python train.py --n_layer=12 --n_experts=128 --experts_per_token=6 --activation="swiglu" --normalize_top_k=true --balance_loss=0.00019 --norm_eps=1e-05 --beta1=0.95 --beta2=0.99 --batch_tokens=262144
Below are experts of layer 5 (counted from 0) of a mixture-of-experts language model. Rows are named gate (a neuron's input weights, with its number), up (a neuron's input weights, with its number) and show model dimensions 80-159. Each number is 128 + 32 x the weight over its row's rms, rounded and kept within 0 to 255. Numbers have three digits each.
Before each expert's rows: a language model's description of what the expert responds to. This comes from a sample of Wikipedia text that the model never trained on.

# expert 50
Small words and pieces inside song, album, film and book titles, such as Without, From, Your, Love, Night, of.
gate0:081145131183108080110114174079071151096092101105090064124130141156128129144097127081117130098124144151121065104141128143119138144175131161118133087154182189146116136066097136056161098135067146179108138115061121147120164082169105097135188165
up0:157111082162116153230185137099145098103122085114141155129157147109156157100089170192091122078118070171127180098144160067153104113130171121126116125099110093104138119129155124166141112149145139150142039175118152115180125112135119140122046129
gate1:123120161102089154062155144103117132146147083170116154144065106111163107187097112057107139137164115142131083067106076207108127154184122167186126137172133151078163111153157091072122124112075129131144087154100123164165166117172079140161195150
up1:137097144128122139164122124162154126136091124089060127138066176124086107156139132151146121128082071179117161121151094098091151115151118100120090141087104159099158122133163156114084173106069129076113127131037140154165159140123082159107107143

# expert 42
Final letters or syllables closing proper names, brands and place names, like the o in Pinocchio, -burg, -ville, -ón.
gate0:131099149118116102166143123143118150151110108070126100147098130205104108118150124116162159151123180152179104118149101146078130135109179129091163132148107171086186146127135090112108131128064124174122121132119169193139185120134099096109200145
up0:087104083166144136104076135092162078150051104097128169113185163134159148126084151158121120156143149100139111128160112163140136076138107136147138118128098145145109119111168126149097120180132102165135157108163114175137123147152141149129153100
gate1:131122132114143183078131172057067085131137188150124094165168167139086064141177147102120135164180142124143093142132100124139089198121097132136148115146141136149115121186088127106179141079194158208161096122096121106113156165136075054105091136
up1:143191100206087093150100129175140051176088052083131144218120137114104096140061112095130134123141166131091099066158129079096125185116074203136112129134125092149156151118098162090074155113137151123154123156146169124121084105199115117153128176

# expert 43
Field names and values in infoboxes and stat lists, such as Coordinates, Genus, Length, Stats, Succeeded, taxobox headings and table pipes.
gate0:089181121122114089112093115175158108109137147075135097142075098077152139129109094183148150148125080123063113173164126155113127133117103119124134148121146134142107186057186114130169125127086179142148107109164124131170139205131085096111172151
up0:150102135085171167156075193133164094127118147134118139153122114103092107181079167140173155132155136099123081118106121118140113165120154145115130079091132130138186125114152105120126086122131144110106143207154128159196114163136209141141194122
gate1:134116145159152127098168102160116113110071175154208190124186094090118145136136117160115155166149128123134145142137169096138147111115217105138134145165138111112162087086175106126129154077122192056113107159142138108132134129071089063216104132
up1:124122117141144125161078091170127158139090121025113113158151131116119134133057127169143145164168113129161127129111121107112131198122154174122092172126152158114099111143091126175095148109182115157080105124114183057128090157147112125105112128

# expert 5
Word-piece continuations inside names and foreign words (Fat-e, Tur-k, Ste-p, Len-s) plus common function words like a, in, to.
gate0:115151100072075102142123121149080155147093138186142123158082135132128072103116131151105135173126179119113138135117110139100086110101043144146137122145086160123181125179194111116145087154065134134084092132151146155138180111160123190141207102
up0:107185154050132129107167108194107184170125139121152112159128125084189162124141121117131136126131138142103124111114098164125101116115138121186134133163111136099103158141159136148165148104121137126127102151167039082145064148101107131134070074
gate1:216171078098109143091116136093136107173117115158102107174148114043107119095116169130183107149159139081121146095146143118196112120128150136118084151159116115153072154156095142099134182126114115137111114136084093128189121149112131072145120121
up1:177136182147096136187111117128208117099076137091109101162150072096057087131072073151179130099145069134137137091110141118132106154126127135093127121123079127108101155067117141141133096092150113161156088118081177151193156095148141164166120085

# expert 47
Subject pronouns it, It, there, and nouns naming the work or topic after the, his, this: game, song, album, episode, season.
gate1:134099157121114085175148141090052143125146089124076156123106158127137104124113114123100091141119131126166181140128103152234106113156134097109114157127153152153165086087191135139173174084142190145156153088109083104078131144141161074107109095
up1:113086144143139127137076113114151097147123132120174157194136094126094126090161152097155086058088189122125145111077087110107145174193136167110164128098136119179147153138115146150082118110113148102084107163103243109139160103114100149142136134
gate2:036109156125150142209128147120119076177146130125089197122072118122098165098137117170129093176106132120112093144196158139119143147119125098139127164159085157145115075108078126171108138124135211181166131160077144123150138101151110168146181100
up2:159129123156075132120177144146100140105155134206177087108127156185122082134148138146097115097119103132145091122083106156160108094146116102177104109105191124100163094107136127115115136119168098094129144140148104164092146101135182136109100146

# expert 45
Pronouns he, they, we, and word pieces starting longer words, e.g. he in healing, We in Weapons.
gate0:102148112140137179131094129162107116125108086137092143095137123179197139109107104181163145192106125110147181132126123226161106127090125072119080173189169157133113157133172081140154057088096137160148165108148119170171103125091154122128177129
up0:139110106107169120129085138161124043120106155155187175127113109138147186134150107159061160116121167101121105160111115187089090158158157101116107183132165142111145115088141094127123093135053110156063158092154132145156115136154134133120118068
gate1:087118168098118157092159125171158125128205126145169148140138163148162083081149132116162171131086118127176140159139138094098162160122156088163201112165127045081111153091076153098136162117131121101179133121106094158105073124162180114136128167
up1:123142137150137141153153160124130092165136116155086115086138146149129141157186112176155134137077183111114146169145125169085140108106164127137129086094115142129137104129100172109091112078132119140147096207180020052106161121097072132162114100

# expert 26
Single capitals and letter pairs inside abbreviations, initials and acronyms, as in A.C. Milan, W.O., MAHSRC, BC, ST.
gate0:144128103188182134133123173152152128141177146119145150145125115132097151010099102139147176069138165105159133093170163129153062153178166151111137163156153087039148136117112100182076155112103147057195100143104160130158144141157154112155097135
up0:125132125142149113147166049166074162105136118113144126100164096128138140174121121119117083175067038192100148114152128133112111127138098162157131094147142115187084144152138117158113139146126161132140172134129116131113063213066125095122149147
gate1:142109117116086099146096143111126159164122171119159118134157154143074094132104175114150098161076114111128199163170124126170139113073094136130138155148131105145155158118155089119145101128137126133087142080150169173121145076066151079191187162
up1:132103160128069147145098127156138048155136148124159122141126101071113118191159143151089118112036151130056154138143096128140146112157095143056124133085148156147140133173159122090116162132153192177128139148139041132121152142101156124123115157

# expert 28
Completing pieces of descriptive words, e.g. gather-ed, prepare-d, recorded, nearby, long, plus closing brackets and decades like 1990s.
gate0:088150145084081128094135100136105179136118136169120137198136124196122114165135145136146128179111143097129134150057130101128137143153172154117097122128124162121161139066141156112129151093165176110091127051098152122190106133103057170159074095
up0:156134129114084102188093116119130139092095131075123093138123187133130105120056116104174097164169066134134110160106115163066129091087151112105185122137175151091125162129127149132140111132108146206116200110056129125166148163193128117119199151
gate1:110138170124136134143175100158172083125156134160106112168128124200125136177078125103078074105165038114212197124103124164117118141184139120132153105123093163132131082103101104170153189110090117125171160113160117123104133104163131099144143124
up1:142130172116116106225154125133139107149139141050151074172105128184100143156121132083135124153112111119150156128123145158167111107114172141131058099157120123107115191102126165133100116118041084134169113138116145138076157085158182091199114113

# expert 13
Opening and middle syllable pieces of foreign proper names, mostly surnames and places, such as Bar, Bor, Gar, bl in Soderblom.
gate0:147110145142129135161122045180162097120173133135131113131144155129086111160136133104131146140172143099176157155179100110119117122161134194097125145133115112142154088128155130143124056085160198096057146129130105110125137061096074139165126149
up0:091097161173128126155171176163190130139081093143123150079130097167140123104110151164117098128085100152143148115118167153104138106098120081080096078131094181078093145158108143112128162114117133052107096154125039116102090116188089116107186069
gate1:151110093112105086092110116098136155108164090135174101148163116125085128124138140110137133106122160107065116112159114113135098092153137166129147121117106147186165112116124127126135052092159119148116122078146114177150184112101121155169084179
up1:099082147160118143114094100110145093142128245124096120145127149156157133150076142145140093115155133110131154131183116119155138123154112158128091196152133117151185147104168144150104232143189140153112147160091169086114111087104165140172137101

# expert 55
Nouns for fields and activities such as music, football, research, development, and suffixes ing, ion, ation, ment completing them.
gate0:162178129198107171163166127125175079142136141074114152150080171122125185141163123153125136093071125106127089124080127125134099070115177103115122153105130104109153163093129122080133091096150197037109121158055113115093117095154099120117139129
up0:111158103084190120117044139099109117105119168091137159148138103161072105082110103173154123136139142119195132098144127124149189150114116103080162103074102124118211158110129138183132110138135124103128169136165154131115112156155129114136156136
gate1:151185101097167091107129164078107144127141082144095126064132165166139092153056123122160161078096103091087081157174147136131152095183114117091134139133161141140091156114222107102160126112120139124123124105123145126136168166064113103163099086
up1:114096082132171111116123107087106125070108198122195053179124127116171117167188112140157119074134106127165128133101165117139094190104138147095140137185090085116125073146151092140117158128146095150137136172127122143113083133064138126114119149

# expert 10
Final pieces or whole common nouns for things and services, e.g. water, police, ammun-ition, host-age, gu-itar.
gate0:115119110112129108127146090154134139136135126117141150136192156110121130141109142135101153115106136122143067122100188068135095139121188121152104129212123157154153198099087190095139118122183183147127174159130141153130115060096165104091091123
up0:164113169148119112155110105159162184169097066104148100100082146085077168107164166120170089120162111156089142140106127164074110133164078166142153118148143132102133100065116081164174131158137132151069164123118029062124134139152109101172078191
gate1:142084114071122088114112069088160109160114118164158142168196165182153071150123142185087103141172149119194096086118151160096129148147123118132076118115169165055129211076135116094121160104127105158136131153172129101138091124141175090121136094
up1:127152084101117111153097132073133105104117182095138167156164140159167112118129145164148122113102130158171148106099086125171110112079139164125168164084057156104150082121145119163107132107153061183128069175107156174140133199068142144153123105

# expert 56
First syllables of surnames and place names after initials or commas, such as Po-well, Nor-ton, Har, Pal, Cas.
gate0:149103167144150125090104138186156153134150137159124119090201141126096144154099121100112107138153124129131107102103113166115121156136062045095168085095156177122086059139152133141110155107144128110091132071137146078111213142079121144125105117
up0:141173149100147167137125091138111179134088097130133104099185123143159109166139158112092118164169108122150108129164133062090091117188117123087120122128133149136120140062129089142125137139133195092100127117128115091135162154080176126199188127
gate1:068149153092120121148097142144136114120142083143163127121210142135079145171107124095103094187134097110183169108149131069128123123104139135123172116113183122134110057109154088106122153074164148149098118191147172090143176138064155081214108157
up1:114124147095172144168198104188189188120141150151175109123086063091125036193130151153106137141091102122078119133127120138100099101086101106099162163147145131155076114137101115153147130132146152157131106098167157100105141145160162150111156136

# expert 20
Word pieces inside people's surnames or nicknames, often after a first name, as in Run-ci-man, Bru-ck-ner, Smith.
gate0:121128099178196108093161181155140140141169152171115132087188104073076178162120121139144185100130078073131107119121105108172139168123137108120157079144073068117123199183147127087131150085074128103085098014143087133117158090148148156116106169
up0:122103150166106106113142137098103119173116101175169136095082182132114174102125163096126142107098126106190165154109136102129164101098070138134130108113174098162125124129080128088122169121126164119106066155170067146156133133103091125143035170
gate1:158140136116165114120087167114135097127061149133198160161105107135141087070212115111152062146179142130108141114075126099122150132098157164089148070139138126070123151106176140105084160112140095125133100104177174136166093157177110187111128128
up1:081068120154127205127161105149141130126149093107160133131104165145127169085202144150067163099134130137104097128135114214148130155092069125110133129061140084126070133140156092200115138091122095192126136180140078177156134143127092136151150130

# expert 4
Inner pieces of longer words, often consonant clusters, as in Inte-ll-igence, approxi-mat-ion, sax-oph-one, Rec-ept-ion.
gate0:071125115115139120141121087145106132115157152174182154131105158171140154103131146122120118110134152062154167161174152132172155139121125105115129187102197116194080159123108105087140124130166121140119168095121119110181152098076138144138112091
up0:138079117073148124117077089149193120133135103090120084165104089189100099116156106142185151098125107146160102110160108113134095144167157166142136211110165187127121096094137116086039121160096171139131154126160133148107151134211184121136108068
gate1:174151145131158106123051128079149173137111114140093128143113158100078122132053172128113141088121141126133131084119140125084054140121150119151091104108116104068140123152127113079086078087180111158156174157130130136136192106130139106196110153
up1:113074164112168130129118159140164162182118095153210103141149103131187128123175089099159082137074174170132147115122088132110080125166096103144143098133111117162108105172112088096110144124166098182115138151176142125214168112121115104126131153